{
  "hidden_size": 256,
  "n_experts": 32,
  "experts_per_token": 2,
  "hidden_act": "swiglu",
  "moe_layers": [0, 1, 2, 3, 4, 5, 6, 7, 8, 9, 10, 11, 12, 13],
  "normalize_top_k": false,
  "routed_scale": 1.41,
  "balance_loss": 0.000479,
  "router_cosine_scale": 20.0,
  "lr_router": 0.00119,
  "norm_eps": 1e-05,
  "beta1": 0.95,
  "max_seq_len": 256,
  "train_tokens": 473900000,
  "max_steps": 3616
}
Below are experts of layer 3 (counted from 0) of a mixture-of-experts language model. Rows are named router (the router's row for the expert) and show model dimensions 0-255. Each number is 50 + 15 x the weight over its row's rms, rounded and kept within 0 to 99.
Before each expert's rows: a language model's description of what the expert responds to. This comes from a sample of Wikipedia text that the model never trained on.

# expert 10
Description: Participles and prepositions. Past-participle and -ing endings of verbs and following prepositions like of, with, for, as in consist-ed, involv-ing, established, stated.
router:87 45 75 45 52 42 26 47 44 83 54 00 34 65 62 63 53 56 50 62 30 65 78 41 65 41 64 52 45 43 51 48 72 41 61 53 19 54 45 48 59 59 74 49 61 17 65 25 58 51 30 44 54 57 37 36 56 55 51 20 52 59 41 63 42 53 77 21 51 52 27 69 31 51 61 61 69 40 71 50 53 66 17 52 54 22 55 35 60 37 62 81 55 68 12 55 55 53 41 57 74 47 45 55 57 51 28 43 48 64 58 45 59 64 40 51 28 49 49 26 56 76 42 57 42 61 60 34 45 34 56 39 44 48 41 77 59 59 25 42 54 48 57 71 49 41 59 48 36 47 55 57 36 69 15 63 44 31 64 32 49 65 44 27 47 36 31 51 66 51 23 30 43 43 33 45 30 44 68 54 37 21 51 82 68 53 66 55 31 39 38 57 66 43 81 63 42 51 61 56 42 93 51 87 71 47 49 72 54 35 35 36 33 70 41 51 45 37 46 39 43 52 50 50 30 81 28 60 52 47 39 31 69 53 50 55 41 28 41 44 52 44 67 64 67 62 70 43 62 65 20 57 47 63 67 53

# expert 19
Description: Determiners and numbers. That, which, who and small number words after the or a preposition, such as that of, two other, four doorways.
router:96 51 63 41 36 33 40 56 64 74 35 46 29 52 66 45 40 37 64 51 45 56 26 60 47 50 64 74 39 47 44 43 67 32 57 66 35 35 54 48 56 58 69 55 55 59 35 43 40 76 07 49 42 50 47 62 46 99 39 39 88 35 63 26 78 47 49 44 43 44 43 54 36 69 69 52 58 49 57 39 53 31 21 52 56 07 56 56 69 77 45 69 50 53 41 61 62 58 46 62 69 67 29 52 33 72 59 63 38 32 34 31 42 47 44 77 33 79 26 35 45 47 60 38 42 50 73 29 53 46 67 55 35 50 44 60 56 86 51 40 35 54 87 48 28 64 52 53 23 72 64 56 54 46 55 59 59 75 77 54 43 55 46 46 70 53 43 46 61 58 55 36 43 60 44 47 45 86 43 61 37 41 49 76 66 56 60 53 60 39 39 63 26 43 60 55 56 40 70 44 27 67 47 52 52 48 28 59 46 30 22 18 47 61 53 49 31 28 27 56 78 58 49 70 61 34 42 44 56 44 41 79 34 42 33 63 62 55 28 42 44 22 62 44 62 64 30 51 53 33 51 72 53 47 46 53

# expert 23
Description: Pieces after S or I. Word pieces following an initial S or I in names and words, as in S-her-iff, I-o-annis, I-ra-q, and names like Sam, Samuel, Sara.
router:61 41 41 30 53 59 79 36 60 71 35 44 41 43 70 55 36 50 48 26 29 55 56 40 90 68 67 68 92 43 63 61 60 50 79 48 42 64 56 51 72 49 47 46 71 37 50 49 27 38 51 56 44 78 40 82 64 69 35 62 73 55 32 71 67 25 60 61 70 68 26 44 41 74 56 39 31 81 66 63 68 42 37 25 57 55 64 41 56 58 68 57 60 54 46 57 71 29 30 39 27 77 34 31 41 50 62 52 46 66 35 31 45 47 27 31 51 58 28 58 72 52 39 53 31 42 50 41 67 48 53 32 38 44 20 64 65 39 24 51 41 64 52 35 36 59 58 37 13 71 61 36 38 43 59 62 37 39 61 13 43 55 32 45 46 18 66 30 60 60 60 38 42 47 29 60 24 44 62 54 28 43 34 65 31 91 60 29 33 35 47 55 35 59 54 59 56 76 52 68 51 64 46 60 62 59 40 32 34 43 41 49 61 58 46 37 29 48 21 49 51 51 75 37 62 62 38 52 54 68 48 57 31 52 41 36 33 70 54 44 43 76 60 51 70 45 58 48 66 43 28 64 59 65 57 58

# expert 27
Description: Line breaks. Line breaks ending lines before list items, table rows or headings, plus opening quotation marks.
router:64 67 62 35 63 52 54 65 33 29 54 49 53 37 40 56 60 28 64 69 52 83 46 58 62 42 61 48 51 53 60 30 50 31 36 48 44 45 68 45 49 58 45 48 89 63 48 32 15 67 44 28 47 58 42 57 46 55 44 32 77 72 45 21 57 59 72 39 63 73 66 80 35 74 63 43 66 83 52 51 73 45 43 25 54 55 67 56 94 49 59 67 72 54 52 64 65 50 30 55 64 57 22 67 49 46 74 57 35 71 50 44 30 53 39 63 51 56 70 44 38 42 65 76 34 43 38 39 31 52 63 40 20 74 52 56 53 64 34 32 30 63 49 50 47 43 43 39 45 56 76 62 41 36 19 78 46 48 61 25 25 60 47 46 73 30 48 53 66 33 20 35 49 33 48 41 21 63 26 38 54 52 48 47 31 71 65 69 50 28 53 36 33 72 59 56 64 50 54 32 43 56 42 62 58 64 34 50 62 20 54 52 35 84 53 49 46 49 62 65 52 69 76 36 46 59 25 72 57 51 53 49 49 33 50 55 49 80 43 18 59 51 51 61 85 66 61 39 62 65 33 73 63 58 29 45

# expert 6
Description: Ordinals, units, percent signs. Pieces that follow a number: ordinal endings like st, th and nd, units like km, ft and kg, percent signs, and dates.
router:50 35 43 53 67 26 41 48 31 52 63 27 28 54 36 59 48 41 34 49 43 48 34 56 72 39 69 46 76 38 50 26 62 44 31 62 42 62 51 45 59 53 61 43 49 37 37 42 50 57 38 33 59 43 25 57 40 73 49 34 78 69 65 37 71 54 63 56 59 55 28 30 49 65 60 46 55 58 54 51 51 69 43 48 69 54 43 47 38 51 78 44 60 42 30 63 59 61 36 49 50 46 62 55 49 56 74 23 48 41 38 28 68 34 25 45 57 39 34 47 45 61 52 63 62 49 53 35 33 62 70 58 47 59 42 47 33 45 32 28 32 49 69 55 41 47 37 31 31 72 52 09 72 43 56 45 87 46 70 27 24 45 26 73 37 27 49 18 63 23 43 14 58 39 22 58 44 34 40 50 34 49 23 62 58 66 57 47 46 31 54 46 42 51 58 99 54 44 63 40 43 67 62 49 51 72 50 52 32 56 42 53 43 62 80 23 26 23 45 23 48 62 76 75 71 72 52 50 27 61 37 62 65 53 32 81 43 34 61 44 55 64 52 63 68 51 81 38 74 57 35 45 78 55 17 53

# expert 17
Description: Time prepositions, name middles. Temporal words like until, before, since, period, and inner pieces of names after a first syllable, as in Ju-illiard, Ju-sk-ow, Bro-th-ers.
router:45 84 63 45 59 34 49 47 38 44 46 42 25 51 43 52 64 66 43 27 23 73 44 52 55 60 41 77 77 85 41 43 52 15 35 58 29 58 68 49 32 66 54 61 50 52 62 55 34 39 29 29 64 76 52 58 45 67 67 67 48 45 27 00 70 40 80 33 90 59 29 65 50 64 73 44 65 51 52 72 66 56 55 30 57 61 54 65 72 54 79 46 66 65 49 59 66 53 29 63 82 79 55 56 45 27 75 46 47 52 36 38 55 66 49 48 53 42 37 32 63 53 56 32 34 62 50 38 47 55 58 67 39 50 59 53 54 65 23 50 58 32 51 50 35 56 42 39 39 55 72 48 49 40 56 66 43 56 62 74 57 47 62 54 52 42 50 51 54 51 72 41 51 60 54 66 29 56 56 68 45 49 39 41 68 58 68 54 76 66 77 61 38 69 57 60 54 58 67 51 48 82 30 55 77 36 47 32 56 32 46 41 88 39 67 38 38 16 45 56 58 63 66 42 58 20 54 49 24 41 21 33 58 58 22 69 51 84 48 25 51 52 43 63 73 40 59 53 47 51 33 39 66 43 49 66

# expert 20
Description: Pieces after initial capital. Word pieces right after an initial capital B, S, R or M starting a name or heading, as in B-ag-s, B-d-ellium, B-art-ók, plus == heading marks.
router:45 51 37 50 40 39 27 69 41 55 40 57 36 62 56 70 39 18 07 63 51 77 52 41 49 57 82 56 71 32 29 44 58 39 57 54 41 35 59 41 57 62 49 55 63 30 64 20 54 40 43 34 20 66 30 80 68 77 43 67 62 62 47 64 53 31 49 60 58 50 67 60 39 76 68 65 57 59 64 56 52 34 33 48 60 40 64 22 54 50 68 19 62 45 49 60 68 51 44 29 52 51 51 65 50 56 80 34 48 48 24 36 26 48 38 61 60 55 42 59 64 48 41 60 31 55 63 28 59 62 59 49 44 62 50 67 46 52 25 57 36 68 64 50 39 78 67 52 34 94 59 61 39 47 24 56 61 32 61 28 33 58 41 42 60 58 69 71 58 47 51 43 33 51 25 52 35 51 36 33 46 28 45 42 53 65 69 45 51 34 44 51 48 70 58 82 25 77 35 52 35 70 35 60 81 53 44 60 64 53 65 35 56 77 52 38 07 33 64 39 55 52 51 56 58 70 49 71 21 54 61 77 59 61 49 56 26 70 55 40 46 62 38 36 50 31 61 29 89 49 38 73 53 72 62 63

# expert 8
Description: Digits in numbers. Single digits inside years, highway numbers, coordinates and units, especially 2 after a space, parenthesis or degree sign, as in 2017, Highway 20, km².
router:47 71 73 39 50 54 18 45 44 56 23 35 35 55 65 52 49 49 41 64 30 56 50 35 51 55 58 76 47 47 52 31 71 34 63 60 29 56 56 68 41 55 62 44 79 44 35 18 50 51 26 64 33 72 55 64 58 75 48 59 64 55 64 60 40 53 55 28 76 55 48 59 33 76 91 25 36 57 46 75 55 45 45 62 53 52 41 72 58 42 49 47 90 44 36 45 47 46 28 46 62 47 37 72 42 54 51 41 30 52 47 46 37 54 39 55 32 68 49 43 55 57 52 50 52 56 69 38 61 57 53 22 70 54 65 69 69 55 26 52 57 44 66 39 44 53 74 56 44 87 59 42 40 48 40 83 59 68 68 60 51 73 61 45 50 41 67 62 64 62 19 41 35 41 40 36 11 44 48 50 27 43 29 51 41 76 48 25 58 03 42 59 31 59 50 55 21 56 55 50 78 69 47 53 96 58 51 36 59 32 50 38 36 54 53 67 30 47 41 70 60 53 59 41 70 63 49 57 41 39 51 64 40 68 50 57 23 42 72 37 48 52 73 68 46 62 40 27 91 38 24 37 78 60 59 48

# expert 30
Description: Sports and competition words. Competition and sports words such as round, final, score, runner and medal, and name pieces after Vi- like Vi-king.
router:29 38 54 62 46 15 62 64 66 48 47 32 20 51 38 70 68 46 49 59 45 58 60 73 58 63 38 67 62 82 52 50 63 37 46 65 62 58 69 54 42 50 65 65 59 41 33 48 41 55 56 29 53 65 58 95 37 53 40 40 54 43 47 23 85 49 48 39 67 57 45 68 55 33 80 74 32 64 52 63 64 41 38 55 63 35 64 68 67 47 58 40 63 31 21 63 61 63 46 56 68 39 49 57 26 54 56 37 35 45 26 47 49 56 39 46 33 35 57 43 73 40 46 36 40 30 48 47 23 36 52 54 69 42 52 48 46 62 29 86 34 59 51 56 41 75 57 44 32 50 51 24 55 32 61 68 54 32 83 50 48 69 69 54 36 20 41 55 69 67 35 45 31 26 42 16 43 52 42 45 29 43 46 66 45 50 31 59 53 44 29 56 51 71 58 64 29 46 62 28 65 69 11 33 79 48 44 55 65 30 55 33 48 84 66 50 45 54 24 44 49 60 62 57 68 64 57 41 54 34 58 53 65 45 41 63 05 62 46 59 50 67 59 79 57 40 50 23 65 74 40 56 22 68 24 50

# expert 5
Description: Bare space tokens. Standalone space tokens in tables, lists and dates, mostly before numbers after a pipe, comma or colon, as in vote counts, years and scores.
router:50 70 59 26 81 39 54 60 61 51 49 42 54 56 52 67 64 33 54 38 22 45 55 48 70 55 67 77 52 37 46 38 36 30 49 42 48 48 58 40 46 77 41 58 42 31 72 36 51 52 31 52 78 44 23 42 81 62 48 65 66 64 60 37 82 40 90 39 53 69 41 65 57 49 61 50 38 43 45 60 57 36 49 64 64 48 67 53 88 33 45 33 24 60 38 57 88 54 53 39 39 66 42 32 70 39 60 34 30 61 45 47 40 67 52 47 58 40 56 45 51 68 36 55 38 55 40 42 17 70 94 24 44 45 42 09 78 67 36 51 52 57 51 66 34 57 56 58 36 80 67 51 64 68 43 65 63 61 63 75 36 47 67 51 28 62 63 41 33 38 30 28 34 33 60 49 39 80 60 31 65 54 51 35 24 47 43 55 56 50 57 43 31 48 46 44 72 74 38 62 41 56 29 56 71 62 21 55 21 34 31 57 68 64 65 47 52 58 41 52 43 68 66 40 42 52 37 47 65 53 55 53 66 50 50 50 56 80 35 10 53 59 60 78 50 38 38 41 76 18 45 37 65 46 43 53

# expert 0
Description: Zeros and ones in years. Digits 0, 1 and 9 inside years and table numbers, such as 2000, 1949 or 2020, plus words like million and hundred.
router:26 48 56 45 66 54 62 66 25 74 54 25 42 48 70 52 53 30 54 49 32 70 46 55 69 61 61 64 62 52 41 49 57 00 44 76 62 48 42 31 67 63 67 51 71 55 29 48 41 42 33 28 34 57 50 68 55 51 41 37 49 56 50 55 50 67 52 31 91 62 36 97 42 51 99 41 42 62 40 70 50 58 36 34 57 51 43 16 85 42 57 57 67 57 42 56 61 47 53 42 68 69 33 74 47 73 45 45 37 34 57 25 45 60 47 49 68 50 37 48 38 46 42 73 27 56 45 32 28 69 85 59 37 77 61 60 45 51 46 62 59 25 71 64 49 58 53 34 38 73 75 53 43 71 44 55 67 66 41 54 40 55 47 49 32 41 43 40 53 70 45 43 41 20 44 35 47 56 58 44 54 26 45 38 37 70 41 49 56 45 43 46 34 38 44 76 61 47 63 48 26 66 39 62 62 47 56 47 63 57 35 55 36 57 80 58 36 50 40 49 41 31 64 50 57 78 51 74 33 30 61 42 49 40 42 64 24 56 46 18 46 34 60 50 82 47 41 40 89 35 58 87 36 55 48 48

# expert 14
Description: Section headings, table rules. First words of wiki section headings and table separator rows, such as Personal life, Career, History, See also, Gallery, Demographics, |---|---|.
router:58 54 58 81 56 49 30 55 36 80 58 63 62 61 38 61 17 32 43 75 39 69 60 58 55 42 49 58 73 36 59 37 54 45 57 70 39 56 43 46 52 97 81 43 56 49 58 25 38 64 36 39 56 69 24 51 45 66 19 48 75 61 63 51 54 71 50 28 50 64 43 72 33 49 88 75 41 78 59 45 66 37 25 80 63 34 58 55 55 46 43 55 61 48 35 39 57 37 29 50 64 44 52 52 58 51 76 23 47 43 44 50 68 52 50 71 54 32 67 16 51 32 36 61 45 55 43 42 27 49 84 38 47 82 42 38 66 41 31 53 49 54 67 46 55 67 65 32 35 63 64 35 43 54 42 59 53 50 69 62 46 47 56 50 49 37 71 51 84 42 43 36 37 49 44 57 48 85 29 47 17 38 39 42 67 48 43 59 56 35 50 43 36 69 63 76 58 38 41 53 31 72 42 70 66 60 41 56 24 38 64 41 33 31 38 38 21 42 55 43 33 56 69 38 54 45 35 76 73 38 20 28 54 46 61 64 45 46 29 56 36 26 69 58 77 39 49 46 60 43 46 67 53 47 75 76

# expert 25
Description: Foreign-name pieces. Second pieces of proper names after a capital letter, often non-English names, such as F-ul-k, J-ung, Ut-na-pishtim, Ho-st.
router:23 44 65 36 95 62 48 49 44 41 61 45 46 40 75 65 52 39 52 21 55 51 45 69 55 60 45 34 68 40 58 41 35 26 46 57 48 63 58 32 52 62 52 40 56 27 39 23 40 56 27 44 37 64 56 65 55 55 43 30 61 43 46 61 74 56 67 52 59 50 58 61 32 60 52 36 37 31 55 61 55 51 45 40 68 35 43 56 67 28 82 56 58 71 49 79 51 21 21 59 30 67 54 60 38 38 65 27 31 53 53 46 30 45 18 45 76 51 49 60 35 83 52 39 40 49 53 44 36 68 57 51 60 53 57 82 49 45 28 31 37 65 58 63 57 82 66 43 33 74 52 54 68 44 37 37 67 20 65 48 24 52 42 48 65 31 68 34 46 45 20 37 30 46 28 45 62 72 30 44 46 14 62 64 51 57 56 56 56 37 37 28 41 55 48 51 16 49 65 46 44 64 64 64 77 68 54 66 41 66 49 32 62 82 74 31 32 34 49 62 44 67 75 64 81 44 46 60 46 47 25 68 69 72 61 45 37 49 70 38 20 69 49 58 77 61 63 34 58 38 37 49 42 67 73 50

# expert 22
Description: Conjunctions and list punctuation. The word and, or, and separators like colons, semicolons, hyphens, slashes and dashes joining list items, quotes, or taxonomy fields.
router:46 49 65 33 54 33 46 35 36 42 23 21 28 45 79 70 35 18 29 34 64 86 24 41 64 43 61 64 34 80 71 78 69 32 60 61 47 38 55 40 52 57 89 33 80 52 49 54 56 36 32 36 25 45 23 67 50 74 61 38 44 35 61 54 33 44 56 41 66 48 47 70 13 54 70 29 36 50 40 55 76 29 23 47 58 30 68 45 68 47 68 68 47 65 49 45 51 42 60 49 48 66 35 53 51 68 59 41 42 68 36 47 38 51 43 40 36 90 17 35 64 86 69 61 29 51 71 62 59 53 62 55 41 54 47 77 67 89 41 45 50 51 53 42 44 53 61 29 34 55 44 34 14 45 29 57 63 64 47 48 53 60 38 25 57 51 73 38 50 36 24 54 37 35 50 36 36 58 71 60 44 37 66 43 43 36 45 43 63 56 56 51 46 67 78 45 60 80 60 40 67 58 51 66 41 69 57 44 65 36 42 29 81 69 48 49 53 40 44 65 43 60 74 56 41 58 42 63 56 38 42 47 27 60 50 59 34 38 33 28 42 41 60 50 43 31 58 49 72 52 47 67 44 44 43 60

# expert 11
Description: Foreign name fragments. Middle pieces of foreign or unusual personal and club names after a capital letter, such as Kl-amp-ár, Kr-st-ić, M-la-dost, plus country codes like ITA.
router:52 49 48 54 66 43 29 58 70 59 66 52 64 53 49 76 36 55 68 51 49 56 43 66 54 64 53 57 55 89 48 54 62 23 31 43 62 50 50 60 33 55 42 52 59 19 58 28 23 48 55 51 21 77 47 75 59 82 25 65 65 50 63 53 48 47 70 31 53 78 29 54 45 57 51 38 48 57 50 54 32 47 40 32 66 28 62 37 66 59 57 53 50 58 51 55 91 41 43 51 55 55 62 52 44 49 42 47 53 49 41 45 76 42 54 47 49 47 49 57 55 73 49 35 36 95 42 47 61 43 49 31 54 72 41 40 84 70 28 45 53 54 81 53 59 64 52 44 28 55 68 44 42 63 51 75 72 16 65 42 28 82 46 37 80 31 68 29 54 31 64 36 52 35 45 45 46 71 58 32 49 53 47 59 32 69 42 44 57 37 65 41 44 63 83 85 56 66 67 61 67 61 34 56 79 62 62 51 52 41 51 49 32 46 56 20 39 33 40 43 30 65 78 67 90 67 31 51 54 32 64 98 37 38 29 43 58 62 40 53 38 65 62 77 70 62 45 56 51 49 64 40 61 50 36 32

# expert 13
Description: Word-initial fragments, not. First pieces of words after a space, bracket or quote, such as tors-ion, ance-stor, dis-regarded, plus the word not.
router:58 43 70 26 81 49 60 41 53 58 41 51 51 44 54 67 41 09 54 67 36 57 55 62 60 64 51 62 54 58 59 33 58 41 62 62 25 55 47 51 70 64 75 69 56 34 59 23 39 33 35 36 39 40 44 52 43 64 13 50 63 44 34 41 52 70 55 47 69 41 52 70 20 57 82 54 39 73 39 75 65 48 41 37 68 37 38 42 54 42 54 48 69 55 44 74 74 63 53 47 46 85 40 41 49 65 47 25 60 50 32 12 44 62 41 78 43 40 44 30 56 66 55 64 27 48 50 41 36 44 67 26 51 66 69 47 47 61 43 27 29 71 44 30 32 65 61 44 17 50 61 49 52 59 17 28 36 56 51 34 33 44 48 57 38 34 34 49 52 63 37 24 46 27 33 53 53 49 50 45 46 44 26 19 42 57 63 42 74 28 42 33 34 49 65 77 54 47 59 54 38 64 62 76 59 57 45 64 25 26 51 38 47 66 50 43 47 24 53 84 63 73 58 42 70 64 37 63 46 34 53 48 38 45 35 99 50 78 35 39 41 64 48 46 67 72 55 50 62 32 33 63 55 38 14 64

# expert 4
Description: Sentence-ending periods. Full stops ending sentences, often before a line break or capitalized word, plus decimal points in numbers and words like however.
router:46 45 51 45 55 31 46 47 48 54 44 22 23 72 41 34 36 49 39 72 45 47 45 59 72 26 81 50 84 43 74 37 92 21 68 62 29 49 46 57 38 57 46 30 59 49 60 63 43 73 35 34 58 58 52 58 69 62 47 32 49 50 46 39 40 43 47 55 43 44 71 63 32 55 54 31 53 75 57 33 63 36 31 45 46 40 43 23 69 52 73 41 44 38 47 55 63 40 35 60 48 56 52 51 36 50 55 53 44 54 42 33 52 30 48 70 58 42 59 56 62 52 74 55 16 56 48 24 57 43 58 31 40 33 34 57 46 56 41 64 52 43 42 39 46 46 81 32 28 50 63 52 59 55 47 82 40 51 62 18 34 50 40 44 36 61 43 72 72 52 34 47 47 40 54 46 42 52 50 47 30 39 60 27 85 62 61 40 68 35 46 44 33 76 46 67 41 92 72 50 34 61 35 60 86 30 37 71 65 33 29 51 60 74 88 56 23 45 20 62 43 81 91 63 73 73 33 47 51 45 26 59 33 38 39 63 29 55 33 28 58 37 34 39 65 49 61 34 50 56 52 68 30 73 57 42

# expert 7
Description: Apostrophes and mid-word pieces. Apostrophes before possessive s, especially after Man, and middle pieces of words after p or P, such as p-residing, p-amp-hlet.
router:63 65 49 35 49 44 49 46 52 52 32 29 47 62 52 67 42 51 48 55 40 60 72 73 68 45 65 38 54 95 68 59 55 59 57 49 41 39 39 40 63 51 33 41 66 25 51 40 56 31 56 34 38 81 46 50 71 71 38 25 59 50 36 67 70 58 47 15 84 37 32 72 50 54 68 54 29 39 74 57 66 34 42 25 41 44 74 57 75 24 63 64 59 30 36 37 90 42 56 39 59 49 20 66 27 59 69 13 51 54 57 64 74 55 27 52 56 52 67 49 64 68 37 48 34 49 58 38 41 51 71 33 28 53 46 45 42 69 58 62 44 53 62 39 55 63 53 61 40 42 59 31 15 63 55 82 43 55 59 40 35 64 38 41 38 53 48 46 48 39 37 41 46 34 35 31 65 58 21 31 51 45 65 59 28 66 36 46 85 50 40 47 65 64 50 42 25 43 38 49 55 74 14 54 63 55 35 66 48 14 34 40 50 77 53 51 42 44 49 53 23 65 90 41 49 65 57 73 65 32 34 57 53 27 52 65 31 45 41 29 64 41 54 66 65 52 41 48 49 59 55 68 56 62 56 82

# expert 9
Description: Score dashes in tables. En dashes between numbers in sports score tables, such as 3–0 and 25–17, plus periods and semicolons in numeric lists.
router:51 63 84 27 47 38 42 61 58 60 61 38 19 41 57 79 35 44 59 64 39 40 48 40 50 68 44 45 96 93 62 65 84 29 55 44 31 59 51 59 54 58 55 62 49 54 44 48 38 77 58 31 55 49 50 81 36 58 65 37 63 69 69 51 54 25 64 59 75 62 55 70 58 56 58 51 40 51 76 56 69 41 35 60 56 52 61 48 85 67 57 67 54 56 18 58 57 42 48 55 44 76 23 77 49 58 47 42 49 50 38 42 42 63 40 74 32 54 35 49 42 58 63 31 48 37 24 31 47 59 64 44 44 54 24 48 47 74 14 61 58 65 50 37 60 75 58 41 42 49 54 19 32 37 48 68 35 46 73 31 42 55 57 42 36 36 46 39 65 54 25 29 44 50 35 35 32 74 65 61 41 35 43 60 47 56 40 56 46 54 61 56 65 36 59 62 67 45 73 47 50 61 23 47 99 58 41 53 53 16 30 36 73 51 64 29 27 30 22 35 72 45 58 58 61 52 25 69 52 40 47 64 53 60 35 51 27 47 41 51 49 47 46 53 66 45 52 45 52 37 46 31 35 53 34 39

# expert 16
Description: Suffix endings, credits. Word-final pieces like n, ly, ish, er in names and nationalities, frequent in music and film cast lists, such as line-n, English.
router:51 43 62 46 50 28 47 51 30 25 33 21 63 47 52 60 35 32 41 40 43 64 65 81 48 26 57 50 56 59 70 36 53 44 62 55 55 40 72 62 62 75 67 30 50 65 44 50 51 51 31 49 34 54 57 41 73 68 36 43 62 65 38 22 72 73 74 42 68 66 35 65 31 42 63 57 35 53 63 53 62 73 49 40 55 24 76 78 62 37 60 43 64 59 44 71 52 46 45 62 39 50 25 41 46 50 55 33 44 61 56 51 67 69 38 51 38 16 50 46 73 53 54 41 37 64 59 42 10 71 62 50 34 44 48 65 73 67 30 43 24 60 67 53 47 87 40 43 53 67 56 28 54 75 48 44 58 50 58 44 39 74 71 34 38 42 63 31 46 55 21 46 33 51 39 61 57 67 39 15 59 33 39 50 55 50 29 37 23 64 54 23 46 62 72 60 43 36 51 62 61 78 67 78 40 59 52 41 57 54 54 57 27 60 50 61 29 24 41 39 21 69 75 29 81 35 57 65 79 48 36 49 62 36 47 52 29 35 55 39 38 47 66 53 70 65 43 34 66 37 57 35 52 88 33 72

# expert 28
Description: Pieces after De, Pa. Continuations after syllables like De, de, Pa, Dem in names and words, often Romance-language contexts, such as De-put-ies, Pa-tri-mony.
router:47 51 68 49 46 42 32 53 39 47 44 42 23 48 77 68 63 58 39 55 33 61 47 56 50 46 88 50 51 84 62 84 38 37 30 25 26 75 53 41 59 34 58 46 65 58 30 45 38 68 33 46 54 68 58 63 42 45 31 53 77 81 79 46 57 35 48 22 59 66 69 54 63 61 50 26 37 49 51 51 34 52 46 46 66 30 40 53 67 35 53 38 66 54 39 41 45 38 20 70 56 80 26 44 65 68 42 40 21 50 37 44 39 62 38 44 36 78 51 62 60 59 55 51 69 42 34 32 45 61 59 42 39 67 42 34 38 47 13 55 50 47 59 40 20 48 55 38 40 57 67 35 62 42 62 43 88 60 62 62 69 49 41 60 62 58 65 44 94 34 50 23 53 37 30 56 34 58 47 51 37 42 39 73 55 58 59 49 69 50 40 42 42 45 50 83 49 74 69 36 51 60 26 42 99 57 30 49 77 39 34 54 75 63 52 47 47 42 26 53 52 58 68 46 59 63 58 51 26 29 46 53 54 67 57 43 50 69 42 19 52 53 43 55 68 68 65 29 56 51 38 35 38 31 74 59